Experts of a small language model: vocabulary 2048, 466M tokens.
Below are experts of layer 3 (counted from 0) of a mixture-of-experts language model. Rows are named router (the router's row for the expert), gate (a neuron's input weights, with its number), up (a neuron's input weights, with its number), down (a neuron's output weights, with its number) and show model dimensions 0-127. Each number is 200 + 20 x the weight over its row's rms, rounded and kept within 0 to 999.
After each expert's rows: a language model's description of what the expert responds to; "mostly gets" lists some tokens that are sent to it at least half of the time. This comes from a sample of Wikipedia text that the model never trained on.

# expert 55
router,226,196,198,201,211,200,221,215,191,184,160,199,185,202,206,225,228,193,192,173,169,249,191,207,192,207,188,208,221,165,189,210,177,165,176,208,189,233,182,197,244,229,167,187,186,215,204,229,197,183,174,224,204,226,179,213,187,199,230,232,229,211,208,227,214,212,190,190,199,210,211,216,225,206,196,192,208,218,192,211,188,208,188,234,239,176,207,198,230,235,237,191,194,187,171,229,213,206,202,194,224,187,226,212,203,226,194,220,183,239,203,184,226,195,200,206,206,223,209,229,185,204,239,203,217,225,154,193
gate8,178,164,208,214,214,190,204,219,193,185,197,175,188,198,193,192,213,194,165,198,230,199,213,211,195,199,198,195,217,185,196,207,200,225,165,171,193,225,164,197,263,181,188,176,161,243,182,205,205,212,199,172,199,220,179,231,208,217,230,217,206,195,221,223,245,209,208,198,214,188,206,216,213,196,206,171,176,217,202,199,197,199,236,186,231,202,194,178,201,211,192,194,209,197,193,201,185,178,163,205,242,214,210,173,202,235,179,203,231,225,206,216,228,142,214,203,186,183,183,191,223,193,214,230,238,203,187,217
up8,166,171,202,205,214,189,213,200,214,227,187,202,216,190,193,208,223,212,160,198,219,229,207,237,205,176,209,188,175,163,196,191,190,246,192,179,211,212,173,200,211,198,201,206,186,229,172,195,205,191,170,207,175,196,210,213,265,226,211,200,187,173,206,242,206,203,202,197,209,190,221,189,194,184,225,184,185,189,174,167,201,213,232,181,247,189,199,197,208,215,193,175,199,208,186,197,239,207,209,195,249,196,248,174,216,205,197,215,200,230,173,221,223,176,217,178,213,196,184,193,215,181,185,222,224,179,183,209
down8,208,197,199,203,177,234,174,205,158,172,214,233,169,204,204,223,178,216,198,193,227,215,186,180,205,184,197,190,181,208,159,205,224,169,180,216,211,206,183,224,180,192,196,183,183,211,206,194,196,209,180,182,154,215,219,217,202,230,196,196,205,201,207,182,223,253,174,236,175,230,192,202,184,184,215,195,177,236,203,181,211,232,185,224,209,213,158,181,217,182,174,165,189,224,203,193,197,223,205,183,200,206,169,227,164,189,172,181,181,172,228,193,192,187,177,205,190,228,188,172,220,215,193,190,213,199,218,180
Description: Mid-word lowercase pieces
mostly gets: " bus", " loc", " car", " dif", "ru", " ed"

# expert 38
router,223,186,174,190,214,180,225,208,193,180,187,197,179,226,197,218,205,183,214,178,161,204,182,206,165,197,194,242,208,193,221,220,209,176,196,218,187,211,181,212,223,220,184,175,190,203,225,202,180,156,185,217,225,192,168,233,175,182,211,203,211,219,200,219,236,220,185,159,199,219,208,233,209,219,191,171,202,219,189,242,182,155,175,219,204,177,209,190,216,214,218,185,207,188,178,228,220,197,188,170,208,178,233,207,189,212,180,200,197,212,208,171,209,205,179,218,198,236,229,241,173,196,215,224,213,229,188,208
gate2,216,214,214,167,201,205,198,202,163,210,217,183,178,197,176,205,214,158,212,166,187,234,181,215,212,191,194,188,186,213,205,191,224,198,195,189,209,186,192,177,207,173,187,188,205,241,174,249,201,206,218,165,176,191,184,195,219,156,235,185,213,187,225,212,204,209,200,190,193,210,201,245,206,187,237,185,164,201,214,226,204,236,205,185,178,188,215,173,219,192,243,164,209,204,187,187,223,194,210,208,208,211,208,211,215,203,199,206,175,246,193,167,224,199,151,195,223,204,196,208,175,159,211,197,184,185,210,199
up2,203,191,211,202,213,177,210,203,233,210,170,250,207,195,208,216,184,230,186,185,209,209,213,166,185,208,184,183,243,182,204,203,189,221,186,241,208,221,206,219,188,217,197,226,198,158,218,208,196,189,168,229,221,226,236,247,198,218,207,212,228,231,220,196,189,160,214,214,212,174,187,185,201,229,175,196,225,217,176,204,200,201,206,205,151,194,179,231,210,197,165,216,193,195,181,204,236,197,218,176,219,193,184,196,190,207,225,211,216,190,180,230,229,177,221,236,221,225,208,199,225,209,204,219,206,204,193,185
down2,215,203,225,231,219,178,189,210,180,210,210,216,229,195,189,200,159,179,183,195,218,228,174,188,192,208,187,161,199,197,202,164,190,163,201,207,159,209,207,184,181,205,200,199,224,216,172,216,175,171,188,189,197,175,188,205,165,204,223,226,184,195,224,217,231,182,184,211,182,229,227,216,233,185,209,180,225,174,176,194,187,198,225,215,205,176,213,198,194,191,201,182,176,191,196,185,211,171,205,204,208,189,199,205,224,217,183,205,189,209,201,213,214,232,178,189,210,181,137,158,224,153,239,192,186,183,214,181
Description: Sentence boundaries, subject pronouns
mostly gets: ".\n\n", "\".", " they", ").", ").\n\n", "″N"

# expert 56
router,221,177,185,183,221,186,214,218,188,191,182,203,192,203,205,221,230,157,207,189,173,214,200,190,194,226,194,222,232,164,204,220,208,182,187,209,164,236,162,216,216,228,193,183,179,205,212,232,186,175,196,194,195,205,185,224,184,199,208,209,225,228,235,205,226,231,192,201,193,232,199,216,208,225,201,178,201,233,182,213,179,173,177,224,215,186,200,193,225,193,211,190,202,188,189,216,214,224,190,165,241,180,239,208,173,221,189,221,195,207,212,166,223,208,156,232,210,221,241,216,194,191,212,207,223,219,185,179
gate0,234,209,211,232,184,241,204,207,205,196,178,189,215,218,226,185,192,188,198,205,200,226,218,155,201,208,199,218,192,162,130,216,217,163,196,193,205,180,205,204,209,202,165,186,186,191,185,239,205,190,188,168,182,174,235,212,194,209,213,203,196,187,189,207,205,221,194,198,174,259,223,229,201,196,186,193,217,198,187,189,207,194,155,210,224,207,198,182,217,199,182,213,195,205,187,215,191,217,245,176,207,213,215,192,207,217,191,175,159,197,190,211,184,174,235,238,166,214,186,193,200,178,204,198,222,185,189,186
up0,221,174,222,199,213,202,196,200,232,204,215,176,206,166,204,194,210,198,225,193,212,201,233,200,228,211,192,227,196,171,150,187,235,177,231,176,229,184,201,200,186,195,169,201,198,174,173,194,237,171,202,173,191,168,231,212,222,203,193,188,206,180,189,193,193,206,225,198,195,202,199,218,202,200,208,231,157,170,218,192,181,181,178,199,194,202,180,202,215,185,198,206,188,178,228,211,174,186,235,179,215,208,225,192,219,190,204,206,185,175,211,179,222,192,218,247,184,218,181,149,196,204,201,224,194,154,216,243
down0,195,191,193,243,167,206,190,224,235,205,186,181,212,234,191,210,231,206,209,189,232,186,174,219,186,197,215,197,223,184,241,169,207,180,204,183,201,177,186,224,205,179,181,194,207,180,212,187,209,241,194,176,219,199,202,168,193,177,194,185,175,216,172,215,163,169,195,214,206,172,179,214,195,207,216,229,195,208,164,214,155,198,216,220,198,180,189,200,194,194,210,195,211,205,180,193,185,159,179,188,215,233,206,190,177,233,171,195,183,222,220,195,203,174,237,192,181,222,176,251,184,211,184,218,184,192,224,208
Description: Nationality and country words
mostly gets: " States", " US", " Japan", " English", " |\n", " Europe"

# expert 51
router,220,170,197,181,222,190,204,197,181,192,193,198,182,207,195,203,210,181,195,188,177,209,183,202,183,222,169,225,208,195,181,229,218,180,185,231,174,228,166,211,218,212,185,170,171,210,230,210,206,186,199,218,221,206,184,231,207,187,216,227,218,232,217,226,226,226,186,183,193,222,207,213,213,227,179,155,214,214,210,240,190,188,169,201,225,179,225,187,210,224,203,210,198,172,193,208,197,211,197,167,219,184,214,204,192,224,180,210,187,231,196,179,238,186,187,216,215,219,212,262,160,194,232,210,221,236,188,196
gate0,208,200,205,210,189,213,200,208,186,226,194,198,198,204,197,195,190,160,198,159,192,220,217,176,217,214,184,163,209,188,181,217,191,196,151,199,185,219,174,185,197,211,199,216,221,211,227,205,199,179,176,159,181,218,183,191,213,196,189,184,236,151,215,196,222,201,223,169,217,183,207,205,194,206,171,158,230,207,202,214,196,209,165,174,189,184,167,192,181,219,184,226,180,148,198,232,213,205,238,180,205,217,191,214,182,201,223,201,223,256,177,191,201,179,179,195,200,212,178,211,199,190,237,206,224,187,182,223
up0,179,201,214,229,179,225,207,212,227,214,200,240,190,164,223,197,189,179,177,202,182,198,197,228,183,210,256,207,171,194,201,169,221,218,166,208,224,219,214,172,218,177,197,220,199,201,188,199,178,229,244,159,235,203,213,225,211,183,210,213,200,227,181,192,210,196,166,195,209,210,221,190,207,156,186,224,191,187,175,176,185,218,158,200,218,195,205,167,199,184,223,191,197,194,186,186,194,175,217,200,221,191,208,218,237,171,188,219,185,187,194,174,203,195,202,193,214,187,191,203,238,185,216,224,246,215,198,199
down0,240,218,232,217,187,199,205,220,208,177,201,219,168,208,172,207,159,180,164,205,209,206,200,172,201,237,184,184,208,201,177,237,206,190,197,215,213,182,216,243,197,171,191,203,187,235,218,221,209,212,187,225,209,203,209,197,208,193,169,185,186,199,213,207,204,226,197,171,168,197,168,201,181,212,205,179,208,210,202,183,180,204,209,245,229,225,211,215,200,184,224,225,185,189,173,199,198,208,207,211,189,240,220,220,214,184,212,217,198,161,160,193,197,195,236,203,191,176,179,154,189,232,250,197,196,195,221,195
Description: Determiners and row ends
mostly gets: ")\n", " until", "\"\n", " following", " |\n", ".\n"

# expert 9
router,232,176,177,180,213,200,232,224,183,190,209,182,194,196,217,213,213,189,184,181,176,212,191,199,178,228,178,217,209,163,192,227,197,181,189,216,189,215,184,221,247,205,170,192,197,193,219,228,177,171,200,205,213,190,199,215,192,172,216,225,228,218,207,211,241,214,196,189,162,237,228,228,210,216,191,180,209,193,201,223,172,175,191,233,206,172,199,201,219,216,194,200,186,192,164,211,217,208,185,146,241,195,229,219,191,217,200,228,199,222,173,165,228,179,198,217,212,216,198,223,181,194,212,203,232,215,191,176
gate0,212,228,183,203,236,204,204,202,205,159,188,189,230,224,205,243,185,201,179,241,198,200,210,205,172,194,175,202,209,191,199,214,205,197,203,207,219,197,205,183,233,206,184,168,188,217,215,253,206,172,192,219,224,243,187,236,205,194,166,227,204,233,201,206,166,211,169,173,176,226,153,214,190,215,224,203,212,209,213,227,185,205,219,218,183,182,200,202,190,212,186,221,252,175,171,200,183,185,182,211,232,186,224,194,177,200,206,186,203,182,193,179,193,186,197,217,163,214,216,177,197,209,182,210,192,215,191,223
up0,207,167,211,193,184,180,202,214,173,226,164,214,156,188,217,181,178,174,204,174,183,232,202,211,208,244,218,230,212,225,184,178,189,167,182,211,195,216,217,185,190,196,227,186,204,209,198,188,173,223,176,219,197,191,173,208,188,194,227,207,209,183,210,232,214,208,216,225,193,220,214,200,215,214,179,192,146,237,176,199,190,167,169,181,213,201,215,185,232,231,222,207,151,193,205,212,205,235,195,209,171,202,217,205,218,203,175,218,218,215,187,206,222,207,173,199,219,213,220,228,180,166,214,196,198,171,195,187
down0,205,189,194,199,216,181,238,173,186,177,174,210,217,244,185,168,215,189,203,134,217,205,200,194,187,220,236,193,212,213,222,213,197,174,218,201,196,194,185,200,207,194,198,223,204,241,201,219,217,185,206,198,161,167,209,211,228,198,193,206,172,208,184,218,204,165,220,207,193,222,222,185,212,192,231,217,225,227,203,184,177,202,189,200,223,186,230,233,183,194,236,214,176,206,181,190,207,198,214,186,189,214,176,238,170,203,235,217,210,196,199,176,242,197,215,232,174,203,229,199,235,229,209,187,189,194,217,181
Description: Mid-word Latinate stems
mostly gets: "-d", "ecut", "ubl", "overn", " imp", "irc"

# expert 57
router,214,192,171,191,240,208,250,219,177,194,173,202,180,195,216,220,217,171,203,201,199,221,185,205,195,214,188,217,194,178,199,207,196,174,190,221,180,203,188,217,216,229,181,184,187,224,232,203,188,195,190,215,203,221,197,227,204,181,220,224,239,203,192,224,225,208,201,205,186,219,222,217,232,208,180,186,180,236,161,213,180,202,183,215,218,172,217,177,205,226,191,179,183,196,157,201,209,202,190,183,205,185,220,212,164,241,175,223,169,215,197,163,239,183,199,210,206,227,219,244,184,177,225,190,222,231,193,186
gate0,198,197,196,227,187,201,193,194,155,197,193,232,157,192,202,207,210,179,162,189,221,186,222,239,178,207,151,204,182,185,155,170,208,164,237,219,206,167,195,171,206,207,240,187,213,184,192,242,210,203,183,214,199,191,210,197,215,198,218,228,210,203,193,204,195,185,193,179,206,165,207,173,228,205,195,182,194,190,198,208,199,198,193,188,208,176,217,178,215,235,229,193,210,206,150,193,203,170,201,209,175,198,212,190,168,197,199,218,190,188,241,181,214,217,217,190,197,208,172,200,249,186,180,222,209,201,188,227
up0,223,206,234,179,170,170,204,220,229,203,176,166,217,191,201,177,159,201,263,209,167,200,169,188,210,223,216,180,169,208,219,217,190,215,177,190,211,212,172,192,198,173,214,240,178,204,186,199,190,209,187,203,172,186,202,212,195,206,206,211,196,200,193,222,195,213,235,196,213,206,180,197,213,220,227,222,203,164,215,185,179,217,205,209,202,177,175,237,165,203,173,206,209,197,208,219,216,218,222,188,205,245,184,194,236,181,198,192,198,181,214,226,181,225,169,223,193,182,187,168,193,228,206,203,173,179,202,229
down0,223,152,172,218,162,170,197,209,185,221,181,197,169,210,217,185,203,188,228,186,172,183,183,233,239,186,214,186,180,172,237,205,153,194,188,215,178,208,194,150,184,197,199,197,172,213,223,213,182,192,206,219,190,171,182,214,222,195,202,207,187,190,178,206,188,228,205,195,191,220,207,208,204,183,186,198,210,176,177,185,194,174,207,180,211,204,185,169,209,184,204,180,187,199,230,187,236,230,210,171,213,212,208,210,211,204,193,235,177,179,214,212,204,194,230,212,196,188,206,181,196,228,246,191,203,207,181,257
Description: Spaces before numbers
mostly gets: " vis", " ed", " var", " consid", " iss", "angu"

# expert 26
router,236,179,160,204,193,214,197,225,199,171,145,201,173,213,214,214,211,178,195,196,176,195,198,201,185,218,194,207,211,188,184,228,215,199,183,213,194,228,202,204,237,218,175,198,168,218,215,236,178,176,202,204,212,201,193,237,195,199,221,227,218,232,218,189,202,225,181,173,184,227,230,227,238,233,185,154,198,212,177,219,184,173,168,209,229,189,211,195,230,203,192,188,201,179,184,200,211,205,196,177,220,180,229,208,192,210,193,208,183,218,192,195,230,187,163,211,193,223,208,224,182,184,230,231,212,214,171,184
gate1,174,196,183,187,200,235,191,215,203,177,210,197,189,233,212,207,229,195,176,188,208,200,167,216,196,215,218,231,205,194,206,195,218,157,187,249,204,197,199,175,190,235,167,215,178,197,206,175,195,191,200,180,219,187,181,217,197,182,200,205,191,229,220,194,215,193,194,208,215,175,194,214,230,217,173,204,182,194,218,239,171,194,209,206,250,202,223,147,209,219,172,234,201,152,197,189,212,182,218,211,200,180,193,235,190,216,186,191,228,199,200,202,231,174,171,197,198,198,202,243,190,179,224,192,211,212,221,157
up1,160,194,167,199,181,201,197,222,218,217,213,190,207,245,215,200,229,211,170,214,217,187,220,218,216,212,217,227,208,211,220,196,246,144,207,212,226,186,202,207,202,218,193,235,168,171,202,172,226,224,199,216,215,183,176,213,175,194,192,210,189,193,228,176,185,185,184,210,208,199,202,206,201,217,195,225,188,200,197,201,166,203,227,199,251,200,206,174,219,216,180,233,204,167,216,177,198,190,204,209,189,172,207,223,204,188,230,172,237,208,191,207,217,169,175,190,203,185,194,235,170,180,187,192,206,210,215,158
down1,189,189,229,166,199,173,229,243,197,190,211,192,215,208,208,172,201,210,191,226,218,186,196,182,243,195,242,212,224,222,193,178,216,199,154,209,187,168,196,214,202,201,232,216,150,196,210,214,198,223,219,180,164,227,197,175,227,228,204,222,191,218,206,193,212,227,209,190,213,223,213,222,179,179,181,199,202,211,193,163,176,220,184,212,197,204,181,195,211,222,227,196,204,239,213,200,206,203,219,205,177,236,200,175,201,187,200,232,176,217,183,189,194,191,222,209,196,164,220,220,224,197,191,175,243,216,192,230
Description: Connectives and adjective endings
mostly gets: "itional", " such", "ious", " these", " of", "ular"

# expert 13
router,206,160,198,199,213,205,216,206,179,161,193,185,188,215,205,205,222,175,212,177,157,212,191,192,183,235,195,215,196,202,211,202,185,185,191,208,186,206,196,214,230,228,186,172,187,219,219,220,203,179,206,208,227,198,171,203,192,169,194,230,228,240,210,234,229,241,157,166,172,227,190,213,213,199,182,165,207,221,182,208,183,189,186,219,223,195,217,191,224,215,201,192,199,167,177,217,225,186,196,171,221,190,225,213,166,208,195,220,184,228,211,176,235,202,171,221,196,212,212,214,188,197,220,236,213,219,166,209
gate0,210,239,211,209,233,201,207,202,201,198,219,198,224,212,217,209,201,195,189,217,191,217,191,205,186,210,201,217,175,193,205,218,222,194,178,229,229,191,187,217,179,198,186,188,209,181,181,227,203,172,186,208,253,234,173,193,202,182,194,208,217,196,185,167,186,177,191,188,206,253,212,210,234,187,219,181,193,198,178,235,217,219,192,206,210,214,193,158,187,176,243,175,217,191,207,271,188,200,196,180,222,163,189,197,199,196,186,253,195,202,226,177,170,201,189,190,188,231,213,196,205,194,209,170,191,210,173,214
up0,211,202,203,176,186,191,201,203,191,194,202,184,222,165,214,178,237,200,244,193,170,228,228,171,201,222,176,172,230,202,162,201,190,233,197,193,181,222,175,199,219,156,185,222,217,196,184,231,226,183,184,192,178,172,168,208,202,212,233,187,236,209,252,191,202,188,185,214,199,207,201,190,208,206,191,198,202,213,236,202,207,201,217,178,190,181,185,183,174,224,207,225,193,178,187,204,194,233,191,182,211,218,187,190,226,209,221,213,221,219,197,251,205,215,195,197,260,230,171,195,191,193,196,207,194,180,207,199
down0,201,199,162,224,186,194,207,214,238,221,177,267,211,201,227,191,211,206,204,226,182,186,201,205,191,219,208,210,158,223,227,177,202,209,225,168,226,172,211,198,209,206,176,223,179,194,204,216,191,186,200,184,192,216,249,165,189,210,199,183,186,215,209,209,225,199,225,156,234,212,208,197,201,180,202,159,194,199,186,171,186,214,187,214,225,211,191,176,222,204,232,189,204,194,206,163,202,235,202,211,231,185,242,221,196,216,221,206,186,209,221,184,181,190,209,238,206,209,197,203,195,186,237,206,206,207,214,168
Description: Noun suffixes, section breaks
mostly gets: "resident", "itle", "ution", "ivision", " ==\n", " Euro"

# expert 59
router,239,186,165,195,212,185,216,202,172,207,183,192,189,213,214,211,205,187,208,184,176,211,180,200,179,221,184,219,215,184,190,212,202,188,168,206,167,237,194,200,223,223,174,213,182,220,226,223,177,191,210,197,250,227,170,216,164,175,211,247,238,208,224,222,225,203,193,185,172,215,212,228,227,210,161,191,183,205,203,212,189,174,210,205,225,198,211,207,227,203,210,194,207,191,195,208,205,187,185,143,195,175,227,210,179,220,195,226,186,231,195,194,205,204,185,220,214,227,217,218,204,181,248,201,229,213,196,189
gate0,187,193,187,187,226,209,224,199,187,213,200,211,180,221,211,220,196,189,185,192,198,193,247,247,203,196,151,202,214,198,173,192,232,190,185,243,222,221,201,221,206,198,186,191,192,191,205,222,188,172,186,176,216,232,182,221,187,165,223,223,191,206,208,168,206,210,182,178,193,213,207,230,173,239,232,170,224,204,221,203,196,200,196,258,194,214,189,206,211,211,211,225,212,204,175,200,249,212,150,191,213,176,236,213,196,201,176,186,180,183,207,208,206,212,203,198,183,191,227,220,193,193,195,226,229,176,212,185
up0,230,199,200,214,201,219,184,215,187,164,214,200,202,207,221,215,205,189,220,220,187,197,183,156,203,195,178,184,219,193,209,221,192,183,223,214,185,214,193,177,171,202,203,207,187,196,178,200,157,198,220,194,200,180,182,205,216,198,227,200,244,216,214,216,204,210,208,182,168,195,214,209,250,185,185,183,192,209,176,215,182,206,187,188,187,175,252,151,190,209,231,198,165,190,197,225,187,186,258,199,192,226,188,225,167,220,179,219,199,204,192,184,213,178,179,223,214,226,209,230,174,191,197,219,184,222,153,177
down0,191,188,192,207,192,198,202,224,219,185,222,231,218,191,224,203,202,226,197,209,208,206,198,185,191,215,179,232,202,209,235,230,166,206,187,164,209,213,184,213,190,214,188,217,170,231,226,218,189,186,165,195,168,182,219,206,182,147,234,208,207,217,236,194,205,164,157,238,230,243,162,201,218,178,239,184,216,208,182,194,196,210,210,183,176,205,172,205,223,190,193,198,183,209,204,172,209,250,202,204,205,208,165,243,225,201,222,185,200,206,193,192,214,207,207,216,200,234,196,194,196,185,210,220,207,212,201,207
Description: Derivational word stems
mostly gets: " polit", " Democrat", "minist", "forman", " crit", " char"

# expert 53
router,205,176,168,210,206,190,219,214,170,192,184,184,201,221,213,218,213,175,197,181,177,221,192,187,192,235,189,229,235,206,188,226,177,202,167,213,156,228,179,199,227,204,193,184,206,218,224,232,194,173,191,189,228,227,174,227,197,182,206,218,218,217,209,221,224,234,166,162,180,226,225,208,229,232,183,173,198,230,183,206,203,170,190,221,210,191,223,176,212,218,219,185,218,189,165,225,190,215,200,187,210,195,219,213,176,202,184,208,188,226,200,209,215,190,155,225,200,236,205,202,173,184,212,207,206,219,175,184
gate0,170,173,215,197,187,174,223,207,201,199,191,231,194,201,200,177,186,210,221,230,178,229,185,202,187,185,217,194,225,191,154,222,193,207,200,240,161,188,156,213,185,194,210,197,208,202,233,196,189,183,221,220,201,207,222,200,229,188,195,233,198,219,207,225,211,179,159,214,210,214,228,204,200,208,230,181,184,183,155,228,220,169,232,204,212,213,203,186,194,182,214,207,184,228,196,239,215,213,163,193,210,192,191,200,205,194,160,218,215,218,172,215,197,228,185,183,189,204,184,193,193,224,194,211,199,264,178,192
up0,243,213,190,200,192,229,188,193,218,197,182,172,197,170,216,226,219,190,200,182,226,169,208,207,189,205,201,176,201,196,236,217,204,210,192,178,223,194,222,154,200,194,170,245,194,171,179,214,209,224,189,221,163,179,183,213,168,190,203,206,229,208,181,200,189,174,223,190,188,175,196,186,229,191,204,223,181,203,227,161,172,194,189,205,190,185,155,208,211,193,207,202,204,200,211,158,197,176,214,194,205,212,203,204,219,240,236,220,158,220,218,178,213,183,230,195,210,175,210,202,208,166,217,220,206,164,197,176
down0,174,243,188,194,182,220,194,182,177,197,165,195,184,206,190,214,164,215,195,218,174,219,177,188,209,211,230,216,189,180,158,213,195,153,214,227,212,187,198,156,212,188,150,206,191,190,233,194,198,193,185,177,176,172,196,205,209,176,217,221,208,194,218,196,202,203,197,194,184,195,200,209,197,194,199,201,211,182,149,190,229,228,189,208,148,173,224,191,170,225,221,201,207,196,187,177,192,191,202,160,193,166,194,204,180,190,166,215,200,218,192,189,181,203,201,175,197,163,198,195,221,194,244,221,191,228,211,214
Description: Institution nouns
mostly gets: " School", " University", " Championship", " until", " Division", " Cup"

# expert 44
router,216,189,193,178,205,207,210,214,169,190,181,193,184,219,210,199,210,178,204,171,185,221,200,217,185,230,184,208,228,180,187,209,223,164,182,216,188,224,188,212,216,203,162,199,174,211,222,230,175,176,186,202,209,203,189,213,188,189,207,189,211,226,224,201,204,224,198,163,169,193,229,206,236,234,191,159,195,228,193,228,170,197,177,215,208,192,205,208,229,218,235,174,212,192,155,197,227,219,188,168,217,181,210,211,182,216,194,223,176,245,196,199,229,190,167,231,202,225,202,213,211,169,204,241,225,221,203,195
gate1,184,206,192,223,204,220,226,219,181,205,221,225,169,233,187,185,219,202,182,153,182,208,127,220,208,182,215,229,208,205,208,192,226,190,196,183,182,200,207,207,188,204,179,189,224,224,191,201,206,178,227,210,204,192,190,199,217,190,214,214,206,174,239,179,175,195,179,201,191,224,216,205,213,177,176,176,183,183,216,212,148,181,203,178,170,193,209,193,199,230,195,166,207,181,204,220,176,236,212,171,227,165,182,202,203,221,194,229,197,180,208,192,221,183,215,205,213,179,197,230,201,231,236,180,212,213,205,168
up1,177,176,217,174,184,230,197,205,172,216,205,209,166,199,184,196,211,200,184,176,206,168,200,207,186,202,214,229,170,171,184,185,173,181,175,184,206,206,203,231,215,188,190,240,198,187,210,190,188,209,208,200,194,199,226,208,174,181,230,209,195,178,178,181,179,193,187,173,197,203,224,187,208,182,193,210,185,208,190,188,183,215,226,204,174,183,203,231,169,219,188,206,155,218,176,201,187,167,228,187,247,181,217,196,196,234,232,206,212,171,203,221,210,192,223,189,243,160,188,201,243,239,170,205,177,209,228,218
down1,235,150,234,217,188,164,176,215,197,220,242,204,220,180,165,204,179,172,195,177,210,229,188,191,187,180,211,228,191,184,192,190,242,198,198,219,191,205,195,175,224,213,177,176,197,188,222,195,201,213,168,207,217,234,177,187,211,196,245,167,209,213,217,207,206,167,197,235,210,207,187,179,215,192,193,209,208,216,226,175,192,207,208,180,222,229,230,205,191,180,182,205,185,208,196,178,193,260,195,174,181,199,185,189,193,201,212,234,178,221,186,221,187,183,214,194,189,210,182,233,168,194,193,180,187,190,191,184
Description: Proper-name pieces
mostly gets: " Pro", " Cor", " Val", " West", " East", " King"

# expert 11
router,236,184,174,201,216,209,231,195,174,157,194,202,194,199,210,222,205,195,202,178,191,251,185,199,179,227,172,227,233,189,189,215,197,189,198,220,173,221,201,180,194,215,175,198,176,210,228,196,183,172,203,220,211,205,209,232,174,179,225,224,247,223,198,220,214,198,172,183,195,217,205,211,217,216,167,195,209,227,176,218,190,167,178,210,213,188,215,193,213,228,222,192,198,191,188,224,182,223,178,185,219,190,199,231,163,227,172,211,175,206,219,164,204,184,196,234,187,232,203,227,183,190,219,212,202,231,177,182
gate0,218,230,174,201,231,209,199,186,213,181,221,195,203,241,179,204,187,225,209,196,176,209,220,160,202,195,165,207,201,160,207,205,239,195,183,225,228,191,209,211,222,212,203,202,193,218,233,181,170,194,203,201,195,171,210,223,180,218,213,195,188,219,205,217,221,253,185,174,218,206,188,214,193,224,201,190,217,192,231,212,212,161,151,188,200,207,186,173,226,186,170,192,201,188,203,189,206,156,212,209,184,169,219,204,203,202,148,205,201,185,176,181,208,218,212,260,193,204,216,211,212,210,190,208,208,181,192,227
up0,228,197,190,219,175,188,193,226,193,260,181,225,210,164,224,179,197,181,190,203,181,211,173,236,195,202,221,162,215,227,167,200,180,186,218,194,201,170,220,206,214,188,210,208,210,206,168,217,222,205,192,180,219,241,173,184,240,184,210,211,213,190,216,174,195,178,202,228,175,235,184,221,218,211,196,186,214,209,203,204,192,222,216,202,203,190,213,226,207,221,228,204,192,211,201,223,217,198,190,198,184,243,185,173,202,207,235,219,194,204,214,215,157,187,207,160,213,213,179,212,184,179,210,166,213,228,198,168
down0,192,210,186,219,215,225,193,195,201,172,235,224,172,230,196,212,182,236,189,208,174,218,174,203,163,207,173,202,209,189,192,180,206,197,210,204,214,185,164,218,207,188,236,180,227,209,235,178,217,223,178,197,228,188,208,173,176,173,215,197,198,204,221,236,191,176,152,176,180,203,209,220,179,179,195,223,228,227,201,225,220,220,200,223,218,206,227,189,182,231,212,195,252,181,224,234,206,188,197,208,192,183,179,210,207,208,182,210,221,249,197,195,193,179,187,173,188,183,197,208,193,192,201,191,186,163,172,191
Description: Short mid-word fragments
mostly gets: " Afric", " Port", " million", " Lab", "ollow", " Mal"